From a checkpoint of a small mixture-of-experts model trained on Wikipedia.
Size: width 384, vocabulary 36390.
Experts: 64 experts in each of 14 layers, 48 GeGLU neurons an expert, 2 picks a token, a shared expert of 256 neurons.
Training: a variant of Muon for the experts, 389M tokens.
Below are experts of layer 3 (counted from 0) of a mixture-of-experts language model. Rows are named router (the router's row for the expert), gate (a neuron's input weights, with its number), up (a neuron's input weights, with its number) and show model dimensions 288-335. Each number is 128 + 24 x the weight over its row's rms, rounded and kept within 0 to 255. Numbers have three digits each.
Before each expert's rows: a language model's description of what the expert responds to. This comes from a sample of Wikipedia text that the model never trained on.

# expert 63
It responds to: Commas, mostly after numbers in dates and thousands, or after place names, e.g. September 11, 1979; 7,733; Massachusetts, he.
router:137140108181138114121111084135117146112181160124144133114147116114114098178155109178105147070107111087120140139129138113162155155143109113137092
gate0:146083176146081132145105099142094105109113153081131156143142151115124153161227147096107114093171132129123109114170118138133145137131140156151122
up0:116133093145154137160100147134159121114138118145127132135112157139124130104099140147084103123103173116118148159126176112110133102088137091096141
gate1:135110124133153121120128140112106157108096161121161147117092114139079165101139154124144093134130110125160113142128155114078125097129127109122185
up1:159077133136142159130137128109095141148135134076130101111128173142126103140118133130168084135153157097129125107081115116089098147126122157078077
gate2:162117159134096136115140151143117110092077159128124103154135171087124146166129146126139156112114143129127077120127096143122099114114114137143103
up2:111123158161087083145150141108164107121091198168126104137132142131176127129071129140123161098131123175141105155122134114136127144168120119153133
gate3:128120122148099119144124094150141152122133119122131102089104071111134133129167165149128114158152130107139137142119131160110111101147118127171155
up3:115141118104136111150152127110112131147131118123127167111150127110137099143113120160128126138127194140168172146147094133126149134147156154061163
gate4:145114083106116141115084094085126085134157131121123133164098153161117104142161125116114113146127093129112139100156113133156105143149141146142126
up4:158126117133107140180154131155138097103158104143127101082130115130136097113118173126139110085152107164097152145113100130155099133101120184118090
gate5:114100162126111163132155137146123133104199124163120140146166087143143131081118161141084107130108150134138144112126132183156116133175130189116169
up5:070131108139119142150115143140126093120125104134144161144122110119154110092099171138072117150101092095148127100142117152124089114114104161118159
gate6:119138157149051170121132144132183130172151111152171133117168120133152085133136162177108114119172103095110102130126145125146120127118091177158168
up6:109134117089118122120090129143116091103157091097105180137126135138082100135134137159126107141110117122101139147153111138163111131162137125132161
gate7:102136083114102131147152109146174161081081148087112093120133102130127135137144098138146097132131109125113137104195035096143096119149131154120195
up7:103130128155128141104115123106099113151157127150153125126189147110133128158153142127122115156171116131106102144134153144110120129155107132147111
gate8:171132116137138102163158111100210109138088112119128194103160097132126150144132090187108125132121182153118126118127121143108146158140122117121101
up8:135163155134162122126111126072148122127118144140161117144148125138119114130129170085135187127107149114155054121122125181154105141082191133143158
gate9:149099134128139167116154127137085121116096117187143102158129103138094099110100132150126180122114088114125105130109084151124130153125145153142079
up9:132122140146101157144089115132153120098100100085142081140161162095172143141124131128141125157146123170120132113154104118128110132123112109137150

# expert 60
It responds to: The preposition from after prevent or bar, plus to, away and until, and place-name endings such as -field, -ford, -ster.
router:128089107099096130134156113140078133140143134104127150134104124148172128117123164131121102082092099148109136117122133091096129129099137145116126
gate0:109161127155084090127189090117143131098127119126107109095142126132099129128156122166140104135121162105150126143119129127120148136115101122128099
up0:093141112156146113127089088148103119115165136169113175126136124120154115149130141121107163147115182119130119120168113136108110099123155176154171
gate1:127083153153132146114145084088121144142138157091162119155170124093111129144154147120163136121110105157172141148145162132101110126114145126135101
up1:167129150158131107146133135159124142124106102132113152105136081107147084140143132080095123109107116076096127183105140172113176131121157112172170
gate2:106158141112111073137151108091160136108123115114143137111125103118120101104154151123126116130125160107113088160153172156120132132099154132145125
up2:109169139116125132106111133132139133114164128148137145155138105170160177141110121135124090150170157115130113165153113089110147137140114103154138
gate3:142114140101095108108160120113102156108142100143081113110140127128118141178128104137144114103122109093116177167104150082095125136136117103130149
up3:106127096130135133162137121086111124117110090083182111132118129124102132103136135148130144092141132107121112123100114119166127135126125116109126
gate4:151114172107116160118117135153104116102146134125111051152122124096088135134137136146134092122098084158115128103104133146097124129135110127156149
up4:127140159143191146105127103099095114097113110164131130109095148172161094109116131138113121151110164103126119121111113124069112161142169163134121
gate5:164091095140156127118125133149128111133149121111137107155123123117077174124087184148146105132175139122102084141127154146143129156087128147148183
up5:141128101139118169094133091145123088106096153109157159104169143156095136128158163137140105132176159124102127162165179128121102132162088148135162
gate6:116149084116144101080117090131062114122107111154119091064112146133137138164142132131166122127101139112106158119125114103113149111137119165079158
up6:106157164130178118150137138069150110147120081153140157125074097130168144139146131097099159137126132153110119154114179144116130150138147099142070
gate7:108111121093115197153136116150129141113133134102103126101136131144133156137136141130129135115104108160108136137152114105116118139130124147148177
up7:146098074140127149108169136118106137122109121176149130151134129134120119096150108152124141113104156104141147123137134127117114135118149109134115
gate8:144110190128123125140123095126151131109139141113119134141127112132147140125097138170177135107116153102156130124175130099081090072142169142111120
up8:165130117155134122194109160135126080112125148147159091152141143135121092145135126142115202128171119141096122133145108144106164135151116125122114
gate9:118148101145114147109132081130129124120126135133111125138140172129116158124104121131132116100085097118169170132138104156101105160107145093101127
up9:118161144129110136159147144122127153125113139117181128145122144096124117127167100107109159086131136172115131117145136158108151117127154130151136

# expert 1
It responds to: Single capital letters and short uppercase pieces inside names, acronyms and model codes, often foreign, such as K'D', Z'd'ravka, SD70'M', plus "New" before York.
router:120127079125119101114129138132137079149147131086126134130140147114107132137139155139115160110106139122106115158136174099142193130154137143130141
gate23:127133118108105121133164125130157110167158141166151082126150100121137112128136145140109075106095098143083104144103141113176096153127164112152133
up23:118112083147130128128095163116116130162086099123109118103127147153204144139114101137118093135113105176116150124113116110137095126138121093094093
gate24:088143132179155116083115146115118111157120128099129125121145136105120121164103148149078117121151099134114129128124118162133140095101204128130129
up24:102122101156142181125120101145093140158130134148092140103166090164148161123156117137123102106146090118141145152092127120142117108077138133144074
gate25:113136141141135090130136151160156120122146130094122122113128117119130124147079172098114116092098140121123128146133183152103156110172131145127105
up25:140119113137181068126146117131140161096160127180126076132101111167158148088123149137098116121108114146111162106117173110126092094131165103143139
gate26:103128162090154112125110102154119132110129141085124078137141153155118152140148133097139127109132144125126127179124140129120141067137175105092144
up26:109114117149109075142091115132134068116082173131103102153096139158113148116141125128094123120109130117140134146101144120139109184164105146158094
gate27:140111116126118101116096106159085089124149108133132129131126125112127117118137131144083155125130097116168143144115111102101135124159134108130102
up27:120113119101112105116136126112148110109144123112167118132148055123129153098114164113100166150182118095127141155120158134111105107165116109113091
gate28:148139120127142105074125145136107138126154118152085139152131099058099111101124117161123108146103145131108173133130165131130137110151153105141137
up28:136109119168104157144130094131101114115134156107183138117110094121152126152148120113159128152134102138082151115144080141100104142130124107102149
gate29:119132144124121154125111114113119100124146101161126091140131142147137158106118142134147130157114098109114133087106102104138120092177140156124163
up29:114122105135123165133136133075127103150111131126137121100096125171129100099137155118131133131123113172135136078081105134107144158105172149122147
gate30:099147129160145136119103120153109104157175124141126124125147164113151150139147125061103130136135084081126111170115092113120145083149135073124158
up30:108136125139114126124111098076124140148155134124102123132126118139121101172146165145134111044139135152149141123092120138161109143112110122104117
gate31:110167067130087149136128123074137132154126124117127136111138087096145138159091073118111142121112107153179111139131125119134077134183126129148097
up31:156137105154115169105166141152145133076211118129174147132125088129108133128145103119128165154108121106136182088123142115097137102119115111114151
gate32:149108128121113163124090111140121105167168150134116119101133129146128144125127146098137187116133112109104129081130102116145155117127135147142146
up32:121154108143155148126133132135125102148136113182120122118104110151162152124139131136142154154127127119132155100121089166084114078098108149102111

# expert 39
It responds to: Tokens after digits in scores, dates, measurements: en dashes in scores, ordinal suffixes, units like km, pm, -yard, e.g. 10–9, 14th.
router:093148118108136122127095112127135167125115094101107121124140113144174169148140101085129130161092092097153104112125138118136130122140134157132119
gate0:111138135160124160136127102127137171101109192136114123119113129129088089118101156125157111130116162162142154127161127201121156153095122162127120
up0:091160117121148103064152172111101105147151118162165123120124110134127130098137151101107154133124146134167137136164125100161163162073109147116122
gate1:121117168113097119093102136165140144141144110088093123140146118146167162101118144131147122148132124101094111137074149153114143120130182112142075
up1:157148121096117141140137108158159103129125130106164119176137138098138131116157119105108153079106100122127134168121110103166124144165141114115104
gate2:141118115148132108124134130090121169133156104106094080099165112155093118133129146109149115120144126165172114145122143106112095148137154145135127
up2:095120077155129139119131167142149148160133143124092129171161127080160103110121160069159130165127126116141121148075109168127112136120155150089163
gate3:162123130102145114131063112148118188097114137131127138170111117118152142176152142128083099110131125125135098099132161097144117138160166131133169
up3:107120162133118112090129148151161144110120141163167150154092106118133089150119126113110114095114161127125122169152134169159134124086134097104126
gate4:138154136142137111138123139122147110132125114114105115163093118096146137134134169076119147125152085138146117120133183142139138154136137162132164
up4:126133147084114131102092166160126166117141114136145123118127154137129140101115097133110105104151106124176128144135098129105089130137112160110138
gate5:083112156102132112164176123146175110116148143159140115123151127120122116152178124114116095093119145091155124172163128122138120123137146124105135
up5:120156143133148144100135113112130092128139139107141137050137111111116151129126112099148118182120153135087121092129111126117144116086144117124121
gate6:112116139178130145132129127138143138080120073133127082155131107106154084098141130150141090165168138141091127113134113116117109114097147104150080
up6:100131087100113138140111120131084148072105116103126082134128090158155115147147147107132058137131126112133153120139196129106148128129117124128124
gate7:137155095145131126122121119068119154112122166153133149123150099130146153159099200122127136160110111144129163104132137088086156154140150098131086
up7:138145113127108147099095133132155151122127161129125131138097138121128115127101126127110144143103104103133099094114161165120105082116067120179159
gate8:152104123140151121067141126075124140119165152127152132080136170114112076135148176137118110127123115145091142125130150140110171163127121124145120
up8:107151136116091122098096106139173149078156202146114133164102133136118116127162134134129120138103110145103153123122112139147126076179108145142099
gate9:125131102152110165128116172121100123172093123144140138137138111107167120138136089101155148130166111144145130131127133134134148137126168152114089
up9:129131128146145154102117113130142131135124129136162159137153168170129150166129115114076099095172131116140118120127103127096133110153121136157144

# expert 53
It responds to: Pipe characters separating cells in Markdown tables of sports results, game logs and election results, plus semicolons and dashes.
router:157113137199122162125149157051149109143112126134127118131114141139106142151075118099137131067149188151134133110126127096101115095110112131161135
gate0:139141119157121152110119139115103110130200118130147129110129139115106131086144150084078176129083127196147139126111155104114118153142149106098158
up0:151104111151108125113116112105088149127134130115114135126128119114104144178141069112111070130132112155144153134114114112088102112150080120162137
gate1:138139091136116117129128134140102120186112160139152083126159146165124101119127156120124157173157126151140120130109160117083090105169160094133151
up1:113158094111166159103140135141142137138125100128096108089100088188119102157136125120142062117075155155151141118127149117171144132118163133132165
gate2:125130097079182124121126123101119140149128121124085147146134111134104109109132107181117120167142109148171146122105082154121131138127138121140187
up2:092102100098103119151162143163103076114103131115133127106138141155153143136108130112133137106120135120132139083122140133099131156093158139112180
gate3:155111104126172078165105166092155091107129140178140086170144123143118175132109123190115108162130096147092105140141140137114141111133130133100104
up3:106135168151144116128158157108164153111118151149096109111116102103120139137105123158130124112095178096135126111147103130143129130154130156151177
gate4:105110129131082108163132100118134109109119133129131172118098143096126119157143121148108143136123157140189141120136156164193119131071137112124129
up4:116110130202150157148113162119118108135137135111097109135144125146140118137122113100119086117147145125157133103122124108096141140135107130117113
gate5:132125123111122129166128165128110126078067173109143096140150129089101127116169114158128137121166101136190112125169188148091161127122145122127119
up5:147143134182163139108109115099120097102122115130146110142115119106140145177130117155130149120127138132143125112116173063137118135120116107130138
gate6:140108146147134133140124150181164119127150101149121098139177122135075112138134087126122104140102111136104059134096116098064140106176106121156146
up6:124159144105147159160140151110122123132095158098148121153069101118084142166163098141110148085095096150171151117098092093123159143063094152155147
gate7:167101109141120137142088191133166163111110139125134123132081130130155150129154152137158119138138078124134099127125115120096132178108160117110114
up7:155128127146141167139111158104118106094130174106127143115158153096112153114171139101114119104128142122143110133114131093105128106131183089109119
gate8:154151127095123165145135146123124139156124130163105154117109101136150149125141127145116139125091164090128154127135143096166127143126113082124089
up8:135105125156121127134124134105133126081121123148117142109127120152127154118105144169096097118152154149096136111129140118159143070109139099156148
gate9:104114113132101120116140065152128092077134135107142133166143097145160143130184139166193128129120114131153139143123127076112112165133144119088087
up9:144143137121153171098098183140123146089122125149085109123117180116179143108125169109192143145125139110092109110144145126094154142117111115107137

# expert 33
It responds to: Commas, and, &, or, et joining items in lists of names or things, e.g. Billy, Makis and Dimitris; Tomoko Ide & Hiromitsu.
router:177148134115118126141129129107146129119104171114137084141161145145113118128139093196127133093111114118129125130151112170154143116154089171182147
gate0:139140120182111120132154116093121073141130113130136106129070131113169099152109128113099111107094123124122139138094122095142117123134131092125140
up0:100073112118123143151120162118133168111127112128168152166178171120110123143104157072079125110144111136152096132143148139130128151121115124165141
gate1:068172108096090143119133090111110139126146118128137157116142151122106094122139141116124102126069105106164172134103128102146113117174119110121121
up1:125119115168149126115125105125161169134177110131060148130167115122146099142134103189166148122099159118111140140184085152156130155138141132124160
gate2:135093090119135116126134154146132081147128192121160149120155140134135121130123145127108121131120111114175104140165134125180175111104112115114164
up2:145122148095120135170176144159151100097180126152129089092114115107139120092141163158096122103116132119109130122115107084141104113118123130155126
gate3:134153093147130127147139134102107095142147173122117131149168165157152138141131154168131138115122121101092112113136158091148160150139140151161113
up3:149145161172142104114136126138111111173151118121128149113156106083137110105109158107105129086108124121103152117132161147113154150156152153128122
gate4:119125047135139143110178117113142119111110126119155110143133142101094132159097127103146091152120129113144138094141109164132082161090133133124154
up4:150121127143132104147088144145106159152165109113129146073145101120115123130128154154158130123116154100141150133103180113092185114148109152112135
gate5:137082106115138099129152145071127171106130144126115130118123138128155165136064127128167141130158104103139101154141108098166109118126118160162167
up5:136085159147106056071100145098102124110121151119127123126111137100133123159104132124124123124110101100100125133089118144135147138130118081167105
gate6:145102120120121154182143152097144172148155113188108097120157136105109097115124143170141127108108166127110122103148151091116165085160156090114126
up6:121183123135160112141086164128117103114126120082088076111117123120069147156085115133152143097080148129116148163123146144115137144125163107099129
gate7:101064162112135145126136083155150133053114169114127125145116135133145165147106115129138116106103161109146186143146133120121158092111150162138126
up7:123098152189148133067102118132136121163170148149165139133154127114139149092133141091115111153118140136094097149109119125123134106139129160105152
gate8:104128145129119131128133157122103165149147115139133111101102106172137158135137121144091150112131109148131120123136088098142133137108137134104143
up8:124102159070105146096105127172105120126133163156151147118104085129119175118120103142134118146115132142201130153126165128147104121183107117127126
gate9:127092153121131106134140125135154164127137113149131117175154132148128125108110131172090085138144088099154119120131101149117155127126088139116117
up9:129105130117181133098136092099120146134168120131112184135113119148121107149154131116125142132152142173146143135171113093085141197115171122129121

# expert 19
It responds to: Ordinary common nouns right after the, this or an adjective, such as season, day, store, event, staff, calendar, usually followed by a comma, period or of.
router:125130146115165160127097141110113157180142124163134126154156138142166124157110125122146154092111143105127144102167137122141096122150156116095165
gate0:160104153126151113162144129098160076123111132152144116173121107120163058141116167082144145094146127118115140134099108132108138148122122114081111
up0:157140150127183115177183124117149120133142090095155114133165109077128133123151117109083099133107154127129144130150128141141148120095125136137084
gate1:135118154195150151148116124101145117191168124169156090153161114127109129113149151130145121127092142117104080152150132156113175136133133100129144
up1:100111151110124124116126082151059144165112134111154124113122126123120121105145141162093117135170091173173150134168124138121150176120095106149084
gate2:162073140117077122091115094091081112127150164151141121132146137141177118133114114135133148108169122128136119142123127092147123120123169156140162
up2:059103159140071126148106115097105176110116124155168106145146121151155102098093143127089109120136138147153149129127127124155105085155118132167146
gate3:116133146135124138098127120101097146143105165136102142099122114103143112126135176140153175128083116085130130122105156127130115103117148099084108
up3:147115132100099075095146134123112182112173096112171119123134123086164130143104167108139122093103131092120117110119139104087155140121160118146131
gate4:154141170123138090140146137128094100125113131118104147144158148115091154072090135139136120112072156108160115092145169121091107121161118137145115
up4:127123125112141115092174135143112138106092145138080118117141092125143119165104140146118127118144121167126128119097128128140168136160125083127139
gate5:129106154121119170121075088122114117092136164157099125141106095098119114117133117175071115156144143115115174099136157137105126126107118130125118
up5:142117119123108142127166166161143145174140126131111109121080119115115115129097130129141094137121134145130132110101152141101116088158114144137182
gate6:126123138119152145147129111133148149147106166123117118115112087100108108133074140132152103121133112129143111101123141136148115147120165121133175
up6:140114118114139104123112143128103152139139104115156099125110162134111106110190117122106095108112144176143098116131113164130119145131113102111130
gate7:083134140121170092147146102112126108142141118125158128087164115131153157114141150140095161121111101119169114129121125108122139145186144134154158
up7:143128096100168114136094119150117124135134149091130100083125114174135098112088139097112166140143136167136129089128127135110118124108127103145143
gate8:094134119096138152106156139133098129141098138126145134082071132116164141141151140162114128142142099136156113102127091138121118148152171147189093
up8:098138151123170098100139181181147109086109105070132130139102166127105133123124093168193141151139116091128113094089140110119112149115094143187140
gate9:098106117109131097147154111160161093165130116140158116151155127131084133117161148090185164096139142100082111095156131153136135127133135176140146
up9:149135128107132154098128124144174136161098131093100120113135137099148133109113125134162155161105092113102118064120161149067135118142201138124144

# expert 0
It responds to: Word-final pieces of Latin taxon names and foreign surnames in species lists and name lists, such as -ella, -idae, -ović, -ius.
router:137144117091110152147132158102107117145139109169150122103137088114141131166125098052141113105115110123147165145122102074121130122124131170097153
gate0:124093137106102118128116102156137130135145120167108115116133127108155127107126160127139157142135151108130146184128117140148119168135164139135165
up0:097113159096123138155115140146147115101090158081162120119104119146125117193109113156122136122084102134126124113120154151129109121112102120073103
gate1:136114133158147111148107142119176084171173168144086094133113157097100136151147127098128152094113103097174091086128133140150153096090111104128135
up1:083131188115107124124104118120121105092139138137104148112134159142117149099133127131092139150116149125130194151133125108132173128140148154145133
gate2:121118140140161125110128133137120094179129115146096140141110154142127118124162163165153138145156110119105141110167104135156094088093134157148111
up2:164179099115132124129130076128150128129147147145127126114120165162140055121140138127153160121111095102126188114158112078115096137088138077127133
gate3:170136107145141117107145167139133104151133121147129118121139151115150135108123187097103125084106128110138134140091114150129158136088180136110121
up3:102102145088103096112164152117123115128143117096108102166135164075090100132139120142136140157119135188119073126133152142133115112127142124139130
gate4:151167124129086133138135119068118122110148153161141076148126121142122116162103137084143102136095141179134136127152097128149116145135110090117084
up4:109118150142117152142138139127131137123110080114114100111120136152151124100149111147130125173082135161182105184117097125114145147180131114128189
gate5:149128102141159108136121171117187177139131113179168104146143092143142132120109156092151136087098128136161123097167106117131098122194136105120138
up5:126110147184113119126113130123109130101156130126104165088157120100129129112109114179082110122096105117194123131140106082158145159132128130114083
gate6:160166124156124148151105164136108118087116143166118142140148176131103172177121122165144155135088101115124116134153111155095128162094162086124092
up6:117151153144117133097162093118110135121178135127116137136127119130146172164158084133129086121110139169088138140147162133087165112078169169130154
gate7:131084108191120153154171116140143139164178139129150167107171110155092144097137125163134125142112164118141119131135154085094184128103166133186144
up7:120114108122097113149132127111089102103188154172083132146155142123095157116142051071143120158143105114169126126149102162142138130157129132178135
gate8:140130116093119118136125110081167154159160101108141120122162116133138115133102114135129143138131124100140152128171151143092121130093094115104153
up8:083129123108109114126185142178065132146141090106146167070079152120113123151144115130129113165137118152113134131088110159143141139116083174123114
gate9:147135119188149135138137087159107134135113125136095110153097109133096105097091137122063130157098164150130111117114134141129108102079138124145122
up9:138092121129140115158120127124157155180157136144125104127117100153149142094113122085115123138164113092113150158129104124116136099101116112128136

# expert 13
It responds to: Table column separators and infobox field labels before a colon, such as born, Died, Established, Publisher, Density, in succession boxes, tables and fact lists.
router:150118096109142113113162124105133122110106090153121127122135146181132090117141120098139123163127167154118141105116076086133087154169106099126131
gate0:150115121134138157105136164153107149145114104127108123134130132132123063111081128099126137162104098168116145152088095142145134186165128116115126
up0:118111135126169149127116104076096138106113114129150138147079107123137091116110127117126127143154127142166095134161130148124101137119118159121110
gate1:122124186126128113130121083141084114120159107127139140157139149111106103116157120135142120088135108114116123134133133108145154122133105113138150
up1:225149153139130172128138128147127115133128142126129110120119143085120183111118155115086137104110126158160112080142081140142153079162126129103113
gate2:159162084169129090191126133097164128120126151118132104105144113138122115151145168118162127105126124161103128096156126152139124152153130128125115
up2:100149106134171150117127093126124131111125114128112135146127145140108145121135142110097120144120133136078159107148081118136078155102096089132133
gate3:123123103118124148113156114142130112134133089142125121173153117148144124136151183128116132108112136188169140137103111138102143164156164094102110
up3:126174102112153139127152162115132134157141086148169103131143132143114113161110140156124129128134121120130150106151181147182089106115160113151159
gate4:100117167074165140113069117121162129089104132163103122090111120140143092120177143091130117077161153136154119113111143108126118125075132111141143
up4:106114085110146119150130133126086170157147133118157122189106144143128170120136154139113115112127096151081105088137116158182149096139126127111123
gate5:196136167119177157102166088088116166132089143136088094130134133122153106115167120140117164126126131099084138132100152153101091121149167120137097
up5:093146126128153128124117096149095141118151120114126161148112137154147158123118113166125084162165115122111104153110133157090131124110150146086107
gate6:126129110155141134106097125127072106138162137128113138173161137127092116108103141076139139150093145116094150170081117132111111137176129141140128
up6:097145131111117128121083106123142145127107131114137121077119127160106118115098140117146113102076115184179151098129116132133153149138116164140127
gate7:121114117102111124122132123143156083166128097111117123119135133124121120121091143137162108161126130138136094104125136138132138125145143141081151
up7:134111080154112101124136137138113103115110161145118137131160109154104114140129157122148138150123137120164153182159126124143110118125092138167135
gate8:141097145114106107142155168088131148143150142176131096096167076110122142132131154116132114207120143158149128124149102141143122164111180120115109
up8:087171095093082166099135078073120161150096156106096134134143161111137100160132100144096136118166082155174117120116185152160147131106120130124159
gate9:187155137138098131137144158104133139121150142189149117139111145166181117093131120133116147132076098129144146144134092128150124113128100090124111
up9:141135141108127128147125147101143145139132168177147152164194174126196108132104158098131137105125078107115135112142094152178097136138114151152106

# expert 62
It responds to: Hyphen bullets and table bars beginning a new line in lists of people, filmographies, infoboxes, as in "- Thomas Nagel" or "- Status".
router:156137089126119087133104114123150137126141144141145154100120110096131084163144105162126110089139155130102127098140138122154110131128104125132127
gate0:130087149130120129155150141134131119114145100159176117142119103115126143106110131104129097104086169128113112095166124122166118127105133112173159
up0:111143085135112108154129111126156137081096157142102150132131144119082129113141149117147080121120117162113180146127133143153154112157117129136163
gate1:166161152118128129085128162151095081092159062152116098119112143091154142105150115161083129125128141164118117164086114109092128111146141126157094
up1:107186127146135157117163098142125161106110118147159141131120117096155133126140105146141123126159116145128156135146137114138105154134120101121107
gate2:109148116114147087119136101126123138139150119087125121111097153136098156190139167120115139151135120112102101139163149137100177161126149136107150
up2:143118147146149090143108119101136113142122114126097117143134116134117137090111169151119097109119112136153119159086132094154146144143115097158131
gate3:129135140141103138114114094140097089115135118172151109144101121139151116107149149141159098156101131177137123141160109142120120096153076133143096
up3:093123142117091136131172116125142112123125115175141100156150182136118114179129138178128121123124136121100145125177134137152092142121097144124141
gate4:119105100105181117131132114143096100081112129177133140154136129130124162130135124147090137128137124131130086072152100149179115162077155126115163
up4:108169133159136115135094135091137112133122138101131110147152126098131120164144086160133144136118130140116155135136116125129125151112118132086144
gate5:141131135102131134157111131143123135116121185120142095124137146104150180149170141165082144136108112150150106193141097170175108152173177166113136
up5:123131114081128101137143143158147147108129103124069174103123153132149090105098090121095114159069143121104107086142122101153106173124136136108140
gate6:139106152094108120133118120106109131150103103181102159127145134105120115132139123085129125149089133144112161110097126158182161152128067130150125
up6:129103161131144114119108109134107124138110130156123122106111117125116098106126113121117144112133141113107142136154142094152107146097153160108124
gate7:152164127087088095129129128114104166126111100088133152092147105129141147088098119107135124161105160136129150110124141097130103087130098143119127
up7:098136142132125129103112086127092120072121134123123138120118104135127091123138104085139135171058131121146132078133151154131142078110109122136125
gate8:150121130133077115123082146171144125158132177077148133149100101151126101092100134114133118122139111127171160151110124137115177082107123126161132
up8:162136108110139144114132133102119093113100134126182153140140148133079127141183138139139109121151092123097116142114148118091133100132073094119119
gate9:156138152162138135095168170151099150146142135117156165104165112094109132136093169128141076128157160125135126123142135123153121159108132150134152
up9:101103082123144140124158080220151118127145123117080188108141114126145146152190141170131116140144112116149131130152153125096166153140069119144164

# expert 36
It responds to: Pipe and semicolon separators between numeric cells in sports, election and results tables, such as | between scores or ; —.
router:154117128127110150123134117126177190132123112140167114114129122070110112104113125115109111117118112137153168138111163135127148156101136175174080
gate0:138125145173119110140153150075103154143090121147133114168053148095123133158094111084138128121137117157174118142094145168163149100117121123145108
up0:121096113137112113178087119111117121115149102131121139160114112104129103164102143118126110113143129115135160127136137138164114098082131114123137
gate1:130142104118143111168113122060105143097131103097089145126093136126096182140117089127121126136106087137146115110097146130083145090092116120124090
up1:105164121141132132186142149150118193158119097113146123181153136118087084138131216140149121124154174129103119148157146137128124146140076140143137
gate2:143103167097141108124136162109116092153112109175129148131145094127141118066154103122127095158146128143128160169140096134079092166121133129112112
up2:112165155124158111149122099137092159139103119104139149169117145116138146164149163152109145127141143109124125100124161152076118190138100148156150
gate3:112110135141120130116156116157097136130166142149124127127170114135162102168155143124120200111150138084130110096105122141169127118141123112145119
up3:107162180137153153125154128152102112105141119122115164133099121155146114130151124106084150123127141153066157122143099110126149129113110083118115
gate4:106132133129123095094108107161134108137132136130097087097107121121144153138129173172109102149117151202131136140149150124133101143104154144142135
up4:117145125106113156144135142142120141157105131150142132077176188160159120114134143143124137109102129180120128114130134116111131136138141132138137
gate5:139151159124162166105162146156097165143142134121112111109137149109063118113131139124131120167109132153104136114130144138071155107105127150165108
up5:121168129101107163134100134115113109106162155093110157115130078081100081135142114048127091132099098149118139131115099153199149123143136154156173
gate6:113144130135119111161148110139173104108090101151139111114105133087156162077129119120153128133130131114145146095127116117142140149123130122112120
up6:137129150168131123131120130149131132131114150140138099129142145115122137123149117102116114200074085129110120087119130138126112131170093164116131
gate7:097128138152137103083117128164122104084133134146124131139146123121109141113058144174080156151134140083147154100122132094096118133152134118123087
up7:162185125081136128120102127141142132137157115123132137143153139095117085126156187144110200130107118118137149156131147134120114156080139126096114
gate8:102137176156121110132124101097115133112093128103111122121130116130092109114133094121107117097099120123147134165129193131151151063108135150169118
up8:153098129092133154090105101137115112141127086084138182111156131117172103126131127107130115118141106109113136170123112134106117134138156150132142
gate9:124119110154116130130166113105121135164105133129139106120137110120122109110107162093172145133127103127114093129053143146120126121125127120175189
up9:122135146117133136150112101144104101142110105125094150115155102182160108117141137138103138125100127116151162164132132131164139116122178136159180

# expert 35
It responds to: Ordinal and sequence words after a, the or his, such as first, second, final, last, debut, only, in sports and careers.
router:102119154175118144084100117142114142092086122093135114125123123125075108180175145122097129169141093092163074082148172144141153110125134101130107
gate0:143101120153162134091148108154102137099139128130118154107111082113137117175148108129147110174130124134127084091122186141116089120156163134111141
up0:126102164154133154197121117168124138167140117124134120160139103107162113120105120173145061105145089100118119147129107132162143160148162128139112
gate1:136147124094129120079120119105199153110128105109094159162132155140158053110136125113089150157085082114134110123132103147129102158122134158148122
up1:146124164129117133126150128139113151154068113118159087126088077110124152141133155131081117142138125161148142121123173136165142170111114158142144
gate2:133091148102096146122119118130159112136126130117136173192117115114134131178134112110122145116139105131153105161123118151162130130121157115151115
up2:122156150127134115143119157105104113157122092126136124112147132106111131112121134129120141105088122075100109138167131119113118110113106167152111
gate3:136119161149120162076167139174138150130081112139087111149120167113109135179103178119147148124100138136100119077114100185123097143116123135133121
up3:079156137184150059098126140114133113160137110151094124178109105152153160108148117126118100137144121155145112130116127101115131139125080151152106
gate4:108105117101172161096124148116114127160154145186131124119124109149160132139127157156177155149139118092122125117134121138119095100106137095149131
up4:085101117103145132158128090152162128087140125126117086103138164128092138131139153148127134108132159140141096115137198148132123133119137153121113
gate5:132122126095179134152120116112157149107112122128130157153149092108092155127092181098112094139109131093132110135148126190164129131117138146151139
up5:125125067149145111126131156108115112117077144123121117092143139185120143098083166118130148160122116113142118109142095125100165163127121152091131
gate6:121144122126132157103121143126117136167119128118105172146182123048135149136118118159146139138130116106114123125109161186130122101116131133148100
up6:141099143120144121131158139105157104165144172117113132170138140137175104106137125138134068151161193150126103166110133153103141141108127117161122
gate7:064142129150111097133185122126139141139096132085142139097140131137147095122113159145129105143134110123110149115151149159185121121116129109179145
up7:142086139104168124131156148096120097094135123098136137134145129096151171123094157116121074133090151156089117141154166156094137092161140142117120
gate8:114128114149129139134124102142131113161163148161079125117108110126112109160108137151127104184121101081142127097120084110149109108123142107107149
up8:113147174085136137108136133158158152142130110123152144109128164115148114110139126166128158120169123147114136101127142127128084143164110045131099
gate9:130153149133158121093117104118153131142084137146112127110129109155119118138159120120123166167106123120128132203095140174117107147148098119129117
up9:120108114145148136110144128156126147130120129103138114100098124146157166144130141166139123140125159130093149146123148107140126113115154100106117